Below are experts of layer 3 (counted from 0) of a mixture-of-experts language model. Rows are named router (the router's row for the expert), gate (a neuron's input weights, with its number), up (a neuron's input weights, with its number) and show model dimensions 256-319. Each number is 500 + 50 x the weight over its row's rms, rounded and kept within 0 to 999. Numbers have three digits each.
After each expert's rows: "mostly gets" lists some tokens that are sent to it at least half of the time. This comes from a sample of Wikipedia text that the model never trained on.

# expert 2
router:482466426492472486501533527528420460636469387518485484472472559386593558566476438512362506578493579443466451486615573511597498495535458523501506474445426406580516561474525587589509491560501498
gate13:393493482573506486525473444546510505559507471552435527500521430511525463529480458515587502468428508514497529551516485499476453474392494503559463499504513565488488329537495550431403484368556554
up13:422489480499483414526435472426477551616494529494409415527601553470507600550504415614480488471534482405483492448601540459525413461517436422499462532562534634484475437432468563446459503469519492
gate14:444519388533481468529536540456497484499639567554422511520441526520508513459536471562500422365500436492454532524509516453431504478334528456607459496481413472526459502526510520519480509318464462
up14:557425525588478500504487480566543533523528486569481556510471544485583545505521532589525500481526399481467493556578575436493495432506483515533530516421502466501467429485531535589518547492529461
gate15:475500526509460545490426583512416486509551497597527589463530487526554592492468480531461517507513582456499462432427546453497546488529475572497497574469430464487438567500398505504400616536540459
up15:495613488511504520502529451490604540488488550460509471474476445549501572472533543460538479482568623551492478574465471491481473540481529485487500466533632561492544456473482511507457462541426613
gate16:494452487495516517434523497512545555538492505523465578551459573511555469530512436574485464494357503510379459500467508520571454503524448573517469430417568509473490501497473506530460506573524413
up16:542553536461467530536524562472475451480440503488535452488578410506458589508552565473453585427596448444583573535541484457488553418531500493533469511498415597479500536461484500496609490556545396
gate17:470538500535545518466498440480418573585489495438495501439531555506473465468567445509480491476416506400529559558558330588462530485498471507451562552469513551588474467419531521481529475584452550
up17:518536526604519447550473479508525567422594544465557393475434530525577506456411454500511573457554468510593491415500515474476487609657511527503548550541519552469420518607540499511511484442438592
gate18:497410528528610529518544566409470468588420552443479594616598403511533579586493475523508492559522483582459449480504506468491417544522535496463478469455539516531479531478500528569553435475579507
up18:573539423462396585450543459579494505484533486569459426502584513464490514505500458496468462504497557422426505509566540510589563391446454499503504501561451519483544446460452496449516457546542481
gate19:425494438422522565475586519452512425506552550542542538508548421525491394528489613415484512498472480479522575522513367544485480532595487529538568514457512425493577426456478533423476568415496447
up19:550522602461471469471456490456474471505523471491477505588499510511508479553529525564521552576456522515502468485544589458492469479543553559456464501596485467478530495415475457494463478554435561
gate20:521551506524475461511522513597476511514519500497484514524526559474430462424542594458526492412553492470522523504441516561510476442572397547428531548560481536540530545495545473446603648521362473
up20:562435493447476487525533525551540421492517449484521548444516474532471395530500473428476507464540433526624528478517424575406501517553441434441548501466478436493515568603514480475510555448562402
gate21:552516536512613531575445550506510477471518501558413469542503566513471519450468451500458606471607461571528499457495438441474455455485487471551545473503543557477487536463481536563477618399524451
up21:475464493478461531487461525461569541506454438492482437384473447488525505545514583523437448582450467465391465509427418554540559472473481527453470457531557396562497465496454514570445575474478409
gate22:527470411439572523525531573400493507536509556594568456572569489460602538447471536446531511458527569497461413460534462524509484525490488515540593471427436491478466593588466441436478460559534415
up22:534567493505494548558502572351510490479514404481539429463515511463477442542511459485498484459515451555501469490520455457484429555521468441449545574440405534511538442576535528423562461397462477
gate23:496433532464472511473413425510530551507498470560518524581482521521485508553495582513501538530515483523450448466478609437450511578507525568494459563431572465468470473471484509475464549526604397
up23:541475497476410437501439491467508460490460483480517556492436522526453455564513492363503432535468427415489502540509534376500491456492468494494502548461511544483541470513524493493563461440561441
gate24:435411429442471421526547484516478502442423533483485483438444447545539596381544549460486478506554483481510523532498450462538568507501497423483445540478524456490520457514406459456522490523455560
up24:508523488426399408554457467467499516494504562548559492381415537523494561502498522533537546508594528505559441409441545413569560516554493480488574541521502495423496499581405475458493469545484554
gate25:527500450436460522485502511479470503563517455519479484502540412467496531545505477588468490607495485403509522575482563534459482456476409551498444540521460460425501559484434421485561478557558568
up25:469478536465538539511534469459565497526459488540475546491547605504469522509526540445477488413577459638421496456542519447478522444464587367521502465559560562596525457468437564497475532506474425
gate26:443567444473463491514523502465515502485370472511437497550490469404506517539464468584413499443478543497498485477608498493430531478541493510492421535547455513507481581556477562536494549459537418
up26:418431582569472526458372500613487491457596547524513481501381586566605562531473546502514519577524502484491520499470578521500519536460507560651495532400474495560445474520436517481488452548426568
gate27:477548479464568453537438485507472575489376438442467488422499577478479466546500456461528498394468499518602488491377347434497548497510507461514519486489467556582502473430555517465536522485466501
up27:553525519596520509453526479476581512558475514447503517467536478547550536448499514474536397543496484520451591536526600494617466449497496593548477549515540416534490439452413510497520438584447568
gate28:440512554534467441397465527411522485530532456489447472435458517462580464470508580510544511544483462542587543495459561527499480475491457449558468575550576553426478427468573498461495550539419513
up28:529543466465557571549490535587529538496481540482514505589487549571429498470541472468531457437463555515449503512516416516404494552481536565510448467436516522564482538564443505545454566450431407
gate29:573537511419420432527552543405472482566451506524501488500511451517468584628496510487530538426660526460458444450508499621466403451560433403489464532568445441463526592554461530427561501573468472
up29:440448503512514517525460473608482514424522459525444522553497586471489507398463477559467502482450423521598532543448518443496519541514551497531530542384571451437494531523462497537520491409545483
gate30:473460527448564527577620502480485437549500520492526514465524467512493548468546459419560388500489562522556484513475463575500535420449465407514515587558492555520486566546438466442535501444593578
up30:514539528515493584460427443488525531478476441558440508546503483495451399557482542491488587577467493521425533424500451504548482520540526541544531560474514506458486400397557579496464470511484472
gate31:428507461456578565518567417459489505525407500534509541538546417435384520537533451521488437522478379512496542553573466438384522428425514419501458543605450469495520526513470548504444510483524518
up31:560515476529424449543500485599469509482459476398436609439427549471633546492530536491466522517516521491489418468533539564569510425559437511580518471467523595554524493535538443529543498499490510
mostly gets: " the", ",", " of", " to", " for", " and"

# expert 5
router:453439392434376545406522491443510452483426449536446554544505515449533518585587547504442463513435586447481518509518578523541511477510431540492521446429456450511569494483467508493456478551515492
gate0:395506542519564449490485460531537455484540559387494546558465383520563490440479573497539566477455458530515436422561553484523547636509454517611513479451471525431532560514537488524426456520479527
up0:396494514495500590493497480511522504522637497466561480535624542506477505522531524558502477528365651544500477422516457427493512508457529430509527507528515496524530455426473523467442552469404428
gate1:410430437449400476531529518484574490486506565540572505470512539451490495505446461539502494598451576423478527435478480561442497479555524486521507530472478447531481475495542510514531545450513423
up1:579500522475570487457493531541550500568474425536495427462530431467485507523464521475513530473501538487470460515531480481634538486456474516439498484441508526458520557553407532553443496552541534
gate2:421534509509516564562443508537573499582501517510451446504544532488483547499544625508465561529539553444428488520497555476493539564489513375519585529509527579471356556453569467525499519492470434
up2:559533512445493399493524497464424431444488410411480555497482534507518505479455470472489446434443486520577515471559449544537532445554495528517488480501433409592569579484496462447537472494614548
gate3:441561604471583456587450492522440584468471500478587390479507570468539494552466523467520465480439513515558479568592504513486508384514529524543517529513492541567393542492551485459490520435564561
up3:470485506475493559496636577526597409555481473484509512399541454535487498475575470454473563584523463462453549521500531573487577492460528537479543430504482472515558558450445513619382490535455491
gate4:528487503493501422420394384463403455551532451435506614563440562472524530547437482598502515439496472536473397547523515605578548551541524532462493472499456557528560474585515503427492483441524477
up4:493523499419488425438465472532365419499603448454450600545409500498589482429461578492518483414483491509595450492527432579477505533529573490438453477529502571531566519536617507453456444508552469
gate5:491476542554473442528501492430505501501532404414519485545455497435534500521445480425430522412403449521553483541528476520489465535548454487405587469436502494528580514508574515458525458591510576
up5:518536377436562469482518527538456490513507385566437543480539472456495547453493535558510517538440610461520454548530471580521515477468563529490494568512505472539391486428530614564602525509482503
gate6:487423425474533550450518570482564521473627567545555477474591453523432460527535555488495480507484548521560511498485467501433509475419469458501503531490437512484477436405565505533504539483593478
up6:584532538437535414465497422454435560505412526496556484429508493494428542558443472524548503531456502525571530476472503501520406465514578549504571520523503433540547514488528466522521476572532577
gate7:488599491564450489542543472436533505541557550415606467411467441521427517513436477454496458517556554453492431509497551505586487434539486469502433457383505452502466527446505505455463545515511474
up7:491451589515469488492424502527451492470464426514498611501614519463524451480620448516457437465404542523481544441579532486580572495506515554461570525583510527538471500613558473486628538491504542
gate8:498465519478527442565531470489504555529451469535623415494425488489508473556448499541467522507435530451508493484486422511537515500491522562396490510550515512508472480468484475447621666390427371
up8:518512473479489432499493389573484504480480523534497427372503510477512498580443512558470488494463506511478521458452463517484504482557502468536512456450492532558462501491499530479500580497468489
gate9:475510501532362555547547486472436481528598510448481548525477573539528578501434463472508511467475529471393481438490488505551531542558507443432391417528465506559622527504432500547422499464468472
up9:474484510503428604499511512417433463468616541423527620595534492518500544469450475524512572435444503537449478394445545457507497558513548450484383466567519482472588481525505465503468511439487513
gate10:560432484456564595532502561516495419450498523519529539377480567487508517596469574511510511494540534517474564448483542533455548497559469490450513508474442492483466516567608583443448449423434497
up10:459571448501497391547542453551427573505376437509485451566534461488521518409508465465489421502451551483517424499525578527512455476507473502533487361425572491462551537468426484535495612586621422
gate11:665518405471551548489503405529415394492505450444467568491522524476440496533477518539437542434547522532483470548486469459526516432552493552547502474475440532438632527573571537512508459575477591
up11:604522486554552496477543481518416491434491457485437568485518489482432540493500480564473543420541536484520479501442477495439446393489510485548565519533491514435600474558636534457527530489499588
gate12:476523434495433489435519474544584517456509546593585526571594489532489495599537447478487519526544484503518529472425482492501505499505553550603448479564531439473402520462437475485569596477454505
up12:565421378586564588501556501512513463517566494598540407489541579485493517465460523524515493596532424544462472459460461473521557465540527556524460443436471487488465493471567508509472477460422494
gate13:549544490552506502553448518489429438600497410439415432528433493492484625494560475454453470503523513529545502478422390456543441516514416525450503466550533525600421479516401550532445498487576463
up13:557554572480511532493419503396460596475533615472469517534528521511461446503523463505564467446596421609562543402380504413493450548520460561521498501568588500516422431502410527469454503404518500
gate14:534577493522446559547501532411598523522451520513427520502480454497502445475525503490539421506464458496523520393521586507520470557454527542475495543506544451606570474534413546476558435525398473
up14:520418414416445345449520475524456504511478457536577526544596427430562572489592508503411507487478590477497492573462503584509441451542458471525405421444447392400515545487524469477482529480564493
gate15:512436533476497427578446535441404499456582452546557546507438415522447562471504475519497580461510611493560417519487548495451433539536490510502559551496510363391474462621515425483449472504523544
up15:505516401634520476506499539489474513558480561459493404534562543511522540571580483460437534507441515473507501563523581453539485507507468392618427449486503527474597468519453497559509507503499570
gate16:489420449335537498449475576467424427486574499503610479483589470484467449517499566519455601594540554519456594537578534468494534493578447557546504525478458434507500493569513471479422576461445525
up16:534478455397446467440434556480512495422623569499545501475571482566410459469488529536542543528547512588552479488467555506499504571555523552549595545520509551520400483567502417458425611468377526
gate17:596517383466458618413481459454501474540521567579550494474507593541434493544429474485458468487515547530489502469515467414504472588520528514482482514564488508487503439430519473523521571512497497
up17:553471509525545483449516505392470494453514499458418523454676562536447533531468350498488566495443491524494465428555432506563458507570479511505475567506526531497429511413476453540555439537522524
gate18:507473446490476404547490533521446353517406405508503560501510540414535538468476635542435473497526480423497578502517561566533442511570463491529473439423486449529575572471464593527499523550536556
up18:536421524526477530439569513498442509564606456525556438488503526423564577506541434461413500543376555417421495516599507458509545407518503545536507469524456467529473534477546461556523482474541423
mostly gets: " University", " film", " School", " series", " St", " team"

# expert 4
router:355430443411481550473625458534457453554491465527500444454507539355589525523524584496371499503462552453434542507572448542586563493568449505531483470426457430555547562514508514504522513460514516
gate13:384505456328483485434513479530529542558493487470484527605539518396530482548535516461485468545415471484497454456539509601509527449505522476541505520509530477542491540485549582595611434449465525
up13:435534416388518524446494524562441532589484538435454570511549537396467525472544545441486483615490465524532506437486474570501612470472545540513489518502489500530488551522572635572587475535454550
gate14:433439478368527477501488471508490467496467531570553527414461523434506520586504508541513486483558468465592378427472568548465534504410560455549593461550467524533495623467442475504569441434571489
up14:474557516417537520576513398513546464431487540519436503566441533527500492509487488485533502494478507503458534520506545561469458559582577479497472502449472398453517589431366556434488436511508507
gate15:550456466609438549528474499511495495457525477547549453522525523446537504422478557463513461501448562475411522486440499558550588429450538560549497511514467629511457438424562484603433577476523551
up15:535451561509565557574456454420496596448520546522494469475488541471515460383439594497608547529393515514497546489505450527446525401435516506461533483499503545458493469449527527577477606453506555
gate16:528425446517542558507480578443453508566517456559462438451439532473540529582491522520495474515519480471479573513517481501531505476523522493536521404469369447505532476585494528504444551517520428
up16:516476433465511550492459585492477504466525379491391480524491508502418508635516468578460486436432483498449604496495504423437445532576533499374549443539382449537487511559511546546533446447520477
gate17:618382539397545449421531568511475489529473512548547514545545479438512568502476459541502507449412511536540494508460481488540470530415506431533541421457402486425557511474552497443489486575554542
up17:465593455545375475555450437541553570522481473437458431464493423505464455466544566468449496490607453479489440547503506542422517449510385575488527611475510541507492406546431427552540541528452528
gate18:481532559476565557467543612447419435563443406476519496418509442437435445542536484594497449517583479464472518556515427526474510465453446447547520557561499498459502459425555570493517543549454506
up18:505491549470504488493542506483369498547526492418554511421490460512479472536601453588466506475608475417474433568487442559542590512507458468565613533527447489533500430624448478472524536529491567
gate19:462544589484554508486561500592508475528461469463465521470449448519539553525479562512511576382481562529454546447486585499484518493489540517602534482551558538609485538501562526536524509536400435
up19:495527417539471543461449516459515565483464563542503505551566532458470495466514450495492502594541451486535427470485521465496495465449415488466532498539478501356525522484438451501486448524589633
gate20:541477545461534490534654609558505434583427518412485460471494419442532615482548461481466418435489505482526498595527534517485479460533502490479496565491487422493484520479466474485548453444514470
up20:541518515429512510521499532539497436536544544451420450483464443528455556424494456498462506455489583493572497592533560504491478574468506473440540470475480536489496545502472564464510431418525515
gate21:393478541479553439454473582460540459509533472504497528520544504405494413495473534463476569502495564510539556538504422448607538406504464456611472465452508443460452438561541560506533572477429435
up21:572484454573534590501472495591420396478569509529343520442486430461507477421512540525469592461437547565568496473480469542585500463570413522569383519441495610469516431469508548521530474452455540
gate22:479599417426477502449543513513492455503461469541479534403446503497474444474452534439506508482553442473537544549472452472393418548482464517440524446481469470600540465483477492493595551470508400
up22:472644507475452525504414538527614562443577475474523410570408592512595459520469452416465619553483531425509501508608497553574525477544557438527495518512633520573410448464483420463389398497593599
gate23:466491445478445510489454488564591449480513509495471483476474514472459497480456537498483495606574505473566434583496494533418494489540499420448450585457444376550465471544447480540505504560560465
up23:474543478512502480534482422563546445456498545510502474459422501463507538353478510490512462541535525536516425557481477564511541485517503485558500481421435425520477499536467465569515500514424517
gate24:474424502523503559522606461492520431566452496527562394449567487449491548505533432386415504443554517513496432517513495531493492402524508448526492463479414503519473480555472483463564493520599563
up24:455425521560535516524552508413390535563537487443498498414500485481434524556502554396511601449571543535573420509505462509465460486560531439480510529491439556561537486564529470497572511477486527
gate25:463433496513533549472486517465520507475496488509540453541577459470467603452490509563447502534465419488513458500603483464447443472495451426466524470559498530468565477549478531546546477521585508
up25:539492506516465499520507426499488523535486457420425475441494427500492379400483582489450548497558488451534509552538498510440498500494445533492520494489473573450550498459568512546491505482527491
gate26:433591569467398473549485451436461494476516499438555560505434476505509591496503458497516466544507559471474501535551540453455443602551505376492486455462430537556477570522566467500501423494425495
up26:534420430497514502515521530479468515506387523566530401440482468506351424633519494528466472492522509506524520473398462508436503409506383501533387516495474516560517498471492431500530582529465443
gate27:511486515423511475478546483513584442581518480592433563473518567397579626437520506468445448467519495516425450501621540497596487530513520549516499575401396462516538533486621492530542452553578451
up27:509545492536452485504459486525397484547474456441536529539484438525520487537569550480517507571524452466466445455497585554485568360495496539548515402487497536417455490479384487528475541535488519
gate28:462467518413524526494492506413435457480524477473621490428604457461508513539524503496533435452462440494517479407478475485503592483543462501462510582514451528552502512427592584630487414476505479
up28:501647531394478540487546517573550457458558370569429551488452502524501485491547552418510433578452445444508499525504483520538481490424464437581447437543443444456507559551498530490484507546431570
gate29:396471481510499552455492511459506526508506403479528470489499561411455498518508421509480472520438455436516488488519456518526507409481496461520555522463511499511524553488501581558518537485513427
up29:448541414552502538469510526499419548509524457406561439428512466388433519584535517546492481549493515430508510433505504552433491399584505398440501526457475402458557508564567537571559459498500458
gate30:461470538415458558421524531504485492528501510494493538572457559430477523511550515472412496444465449426529542544510489469536466530579492538501474515506528479477467566451568509518406546594529499
up30:516417422523456517486574493501539458535476433553512464432530527401563557532532468505436438644415550487400517489611538508518495415462442526529523477468460466483529508495487513585572536532531467
gate31:498528498562514531499541449484511529491553462498461507511510520452479536502560498379468434453521469507422474558614529486598492602525464521465519568507421483552485490492569473562462504514418510
up31:402532522480510434573537473428437454565497469359548570357618437422441531537485458470539378535525486490435535452603457643495466490586435401468480426455475436494513559570476547503527435494483451
mostly gets: "'s", " in", " his", ":", " In", " this"

# expert 7
router:497477430513493546435604540537533443601498490505432509508565512478582536504704515476385469517423498349451507554574508486526563444435499555476507450509496489513495572492471514514510536576527530
gate0:522467467591564476528548459440455413481565451400485502533479478541443529456440482573541603527477543403485533467492500548511584505548477515551518521469511458499528457517478476585467455436560491
up0:545449527620578548462453586484442427501535464465434550523450503563477511568507513544552518518542464349519506466392446497576591469472417529603519498535443500516520446438445458505483432550514502
gate1:496439509493523445472610530602520515500422527479483501479449518495553480437512381596505540407530542474518594541512610497530494484531511480447568565531467491530523524516530472434501480469465485
up1:475472400516481495498496373495451436487487410479560471510463387485591538465540497456458475489470420423551536463578473512522363526490470513497454513525482493476588496537407524436572609594517471
gate2:484451507400512543522548537600453532600457488499470538564433486463544577505542579528456540516491562419460414439536527502528536473490544459565501501432576475510434551511516530562436485481453534
up2:438454441505450417455437458461520530482493546442513616482416480504504490494549444411458522479524435435523471550466504478496437523530437487446506480509521435509506585528542569516503404532597471
gate3:437475547453573478501549507612412520622516542500480444524559513485476523495531510443507407451502485463534510454457454564452550623443473512552454540546511486447479531622406373474542549476435470
up3:508489484425566492469617458527499573526463590522468507495550459505526427529484460575553578473432459536479513539547470616511482539511469512432471578477447506495435488493495493450527463518486534
gate4:484471442557467515531530529579493512562490505536458565585462687501514434551484544503492433469484609496489523427485456496518516554649576573655499544476412476454476545436455499467537504531467377
up4:489493551598481447522428608539489484531464518512576544569516467483529486542555516482532576546517513403493446522480467478495485525526537548517387513508516463424397537409564518497522463553477486
gate5:521506453453432503522525532504464493543495504556544480468575532450488521453572561539488393436553384453366475495478440588446487476544502457483515527521451518475481568463499449522613411525525417
up5:574514483560433374495588514487509500579482514489449513509574439529481490538599483454514461481402488514581515502497552491486535535402472513420382514502503459439505491501402503529483549494605542
gate6:558471525485476518570614529532532555478532457532524488534483421516482505475536512476507409561592537420510629549569403487538509469520428519498537445538567505545526477433560522630468493461473510
up6:519512595485562561470519491535426486500462493456367485451461610513474414482447475603548466437462487468553506521441539496536534551522566471530562552490427565505434540488519573461614508525454411
gate7:391528451472522513507495541486503454444466547490569546455494485518507477469582519539477506485552464556455453434549518412607448439501455576506538457509386401466537522468453465484559491504467498
up7:490462541451483473456492396439540523518472445498441504528513529479515529544400589468484494571492509466569506503453553536485528502549585413535530463538520532535496497502508534543460491513552454
gate8:485384526545585446426432522498337456405495429646439408453528519536568507578431441592476507645443530509444516583615506580497546504516493388398521492475474471546458475418506476448527429565536517
up8:510492399488478509559559455557546493531427424478592551461472491445489464487503522433454462506610502442494472390455500514596498498523515586508506470493443531525500578583535495598523576493430481
gate9:515520436431465487510388492501554534503483481518471442572545412525521455415490498456530515470510412504552457486459457472545436555484501521470514620499530545587509479428571534426516475521552482
up9:551477567536559473542403518588473466470495551488463520534504502525481511438382481543495534558498625525540507590461446515431522524541511555610526462474496508516506483517541526505541448456488507
gate10:385496409457579535432544533473584466553527497597507524520461476477505498441434445484505415483479491486526562422614548481484476486579552562418459524532491431465544480550463489471547465580513498
up10:431502507571579545559511482565558449493533515485487480486425491545457444546485499445496562560496480493484482531408494461425372503498565410443411511544519473452436448478515369526519492501545488
gate11:489463492478549499482557576469504527488510486531617353497497503483465594536581474540449468499464478490479600594554515537435420378434450445494491488508439480545545417467461490502544489454574391
up11:558457563499593465599542551588529451532439372488454447555484464542591501479548464373465437427490593483434539564510474550493388459479535472451500486532481548552546478533510506522444502540473477
gate12:521459486505528497481524499466508531483459518576529466452469469455568575508552474428572536470433495486523554487583497428428430536512474425483524489458495459482570461567488463453509504650552524
up12:505527469434538553487489524534541490409468471410466596514590443508412419517542495494481499515524508510499514592493454471526581498559563551531570470526564552474417493354532440464484544425481564
gate13:484493554558525422438478553535534486518516399596537602462568461511573505422491501456506475458495505500442470518540492560480537479459549474501525533522412510534486553522531531489450506514469538
up13:508487491571518456548524529540572493438472424532484554436533455550512513432534498560558425427514429552479428480474423476543513525380491470526553521487465505536451478532472479538455462490527527
gate14:434560420412544494492462511505544530540546476525418462513481487501546553557469576446530487489555470492535385448466422494487561495520565552611524519557466569518538607470494478466437543524496596
up14:552438459437470430443455495461499465500546509579497458499538517504523438582542464484449616560482467556492447513556510499620479502425447434392502611498496521491483481518484522485552485578556409
gate15:586389455509509510471445436470526408459556509526387502547472502512490568539464424475460463521555481494483409515571472422524580484519456478468459418546415513471442490523512514458542444457575478
up15:407581473457554502466519560474455509553426371440540548478509459496487500441564536536451529493438512518518577464445556535430458473425519494543535553439529485550570534436515577545455526455481507
gate16:578499517447490565416458431478561507563467506471538434508518515521495452477510599533521488477564434523553513633457473458469548566423464531517559447545525551468481495442533479497427514504517507
up16:481446458484519476600570494507591521491402435519492508453496471517472470473475495473536460558589473590404430467536469585429525426469451419521529435482579537493532432499480469542440521520552457
gate17:446507501488417483500543466584540542481483495527491500508445510475552468459585488489469483402472506514517564458496475469524476539477526531526521522466522503506507461443479622463504530465378488
up17:487465458520419548510536432449479571536463567427463497495543515467512534515472539518457509501424584466551538553502506481420427510489537551482473610443510432495519541477477409545463463482446539
gate18:446514457512518469520575574464596520625490522506482422509540496505494537545503495474572395451541494451500551576499530555542512412492452503509582399431494481486486483466549520479450644545461454
up18:513461424590440447488543605510545523603497502534562450532528499547471548546461482523500379447484452529450553611431491463481383517411480358590511496455497476445496417434439495504512517554451542
mostly gets: "o", "i", "u", "S", " P", "m"

# expert 0
router:517465457433398511463555573486598470479458332537508510484469506430500524534541486543387476543459502513527454535572509487500510407482422461532525503515460490484483553438482562565429508503488532
gate0:571460427513537483508584452498467432460485446456536552434681432523426462535530511515479523475469510529452594494494588423470448489569515542532519472464406574503485459491518452441515465465493490
up0:571514525588548469547602409491474496463437402468561467417509454508488531628606562509475538496473504500434563504349565491422457470538498489510462533541456614485513505519456501467491449501481495
gate1:520532538517543596393499441476500480457517451434444562476448559498571530425485505459495476528554451535483484463460491413578509397464481426542449532462452519453533513529600434513438569495560656
up1:497563588497442542465481540445518463482496444459491543498421538501530579491494547406478497550574481518440468542506448449483466477534446360529478538496462443520569579520573502514504510583488544
gate2:546550446435602466483480463509449427455519449587521511490464443470500443640487478538459562481457557486431473538517540454462456487491523474473495528494426403467545509555541578510613380459511537
up2:497526525563326491478524473481506553501457460514492573402518424440451401572556501533488511528523517486566489472501606397490545437471487488546440484499422397514497429585482491530590438474450515
gate3:554447447523516545431479551446525484531544569535530437507495488532496516496526445423523561474469475478569548503473454499504524505495507499550531498391492544378447505445481537467523498531492314
up3:566475418475548468433466505417468414442524461494545545415538549502439431575506468416569472497452390487532547551447425472467490485486539480485482459445368571461414472485557433473514440499576461
gate4:453491499480553550534574444490446530461489467476611520443612504475530505501489565487523442522584509527474531512459541507540570548516536520581481433561500424581426623475436428459504499547445414
up4:525472476481417527486465512555461511564433517512471545605531554478503538501533522481443617539469438422486441495546388492468450386446458510474442522385477553526521475506531595563477457465571519
gate5:477553483461571521539502562469552513503436501497456475547447467437478537460478506423482468380430572488526540463458473589422462539505452386492380460411487512515580583508550456494604494555495438
up5:505535519523510428562468513483521549458427538461514421502446488396419497440526491496522476430442546505535559512447455544416425560597448461501452456465460532441530628518527416492618479491414520
gate6:494553477496549534528567463502513499504503471459524578494576473479496532478508439483496523547518441489425543498457538485460413454585485505522556444512441528465511587530550547512432503525466531
up6:577480536491393439453527492476462499492481554515465519526513398533569496461390404449516378519463545495579441461560385499511563484508535436546493611512480499439492406494532452508520450556564546
gate7:511486487522473436489486526469551518486430457456508525540496450430509423441544385488423508457473462510567502563550521399559495582574486538474517483486582553515450491460553542583528513438519505
up7:471611573535558546622506477423457493556561568441499433477467517520492527437515559462540393540518555492421477505418507516480555389522410459505485479562456410536580534516537449501541435534420533
gate8:434434493560435527463501483495558518540466519433424484443492435557524504439558475461469477469509469489517425523412480540539481427478489495456524494486517590429461532523404489465511444582524521
up8:488473425519451599459482452475469525534513539450513487456457539490502537469569472541479458547504483475541496555477507508541532364519557532495517413504517516455452531552501403484527425506533598
gate9:560460429507476525462481445509508524554526556601438455552567555550509584510502540470495513518498467468479484542569469475617519392534510571498498523528472552520478562459508441488477505522609487
up9:500500572513505526566511590530584441459461439493432542577544528506518401527553526464463555509454494536477505432449469542457526616503528436522451490466564515519465509559537575536520464514434454
gate10:388575516508494519443425494546551519443435467443460439501445602473435544555540506458512484450543443474582548576521542522524540497514507534499542571409499536524520530410483452468560550507463518
up10:528590501502535494509473426506490533513476437507445513502490540491465466481510518494466500493521539489507440468519588494518504487432548506530455414477623542447576464462498483567586504500491510
gate11:568427466481479529406566448422498481557432499488486507577555577391554546483519531409440496429490513457447481506499510521562521459538514420565542471425433458526527535478531489519457524516535463
up11:557458525532518488540455438397551584420594568480567459484509533582415446499482499524603504428539425576512477521445484454519477494523533509520543556545543565478438477546558465497526504437433497
gate12:505528439470476465538502375491481531443425513462452484476455488506432578541577432547492488431369581496501483572536548446539494493450537476498541558491523430542477457455546481539487422549574472
up12:463522447436504510417538419489544457478569545488494554539520511561414478577452480475509469508453555499595501485478461479461487497399536473466552533514531387584497415399549552567532518481563477
gate13:555483404425541569450550485517496478525522466455555479484457541403472515508544453436461509434433607409406535434490515455485485474555456466503440454461410420531476592540580473506508457526481445
up13:592499425502513549498457501504538566469545520404555461506500443582358455594506411553513548426549480530509476377455480441444470428514475473461540530551492513488440501581606540489544487447432514
gate14:470547488550542411517572508486518521602516540473520493488449561455514591456625447464491438495541532494515457556476535573537521536489456528426568474471489388450507549461526434501462553519532541
up14:493509532495631551585522510483540470607485519488471557486482484495452537472556509423537413449574553536555448536488469476430498548449471473453522520425495507466446546531468436537517581524552502
gate15:387488433461434541411482538482561475484502446476466521431402557484511521479539541504448560599531529503475535528433482454498575529432423482565528518458467448515482419544510553568528490514456541
up15:540523490463568515494560507456575546491505433497433517522465488575421474463494489399478474386519471555479567520486387489462584558483510481445514547505543552496504409571513547477541538545590458
gate16:516338447536509475475660453562475405544506566467567409438485601517579480547513520558474419559564496502445477414483415563486515486467494561501548430501472437441516506495566482475530513567525579
up16:519618388506478548545454487527563529519459463498474567466527453494471522467508496457478494484459502490576489551523569498533457471428462500500457561454572519653500477473424526481458514442493440
gate17:459483386513532544405440469484529463572493379493475458489581442469528535488632527400491453570500430426538521545554440518428567375450460488536462526523473574495556540478473515540495488537560591
up17:393546411533572559431398431512529487475522427447475504533578474573513464395553483426543420584524413491574440498441445570432550491423567530535478511543587577471605526488560574478498396492508568
gate18:527508494445562519511523483487530472490478449428441546492430435506489532514499486470534531484526565493526482556562473551469483462458471412512547506476466510480460472329547556401619555552517441
up18:587487545552526538551447480554430518506534461535465417530473556518587557493428441567513470409444506501405486469449462512471467509474509401504451481476479444500482534608518521533357538517451524
mostly gets: " was", " is", " were", " are", " be", " been"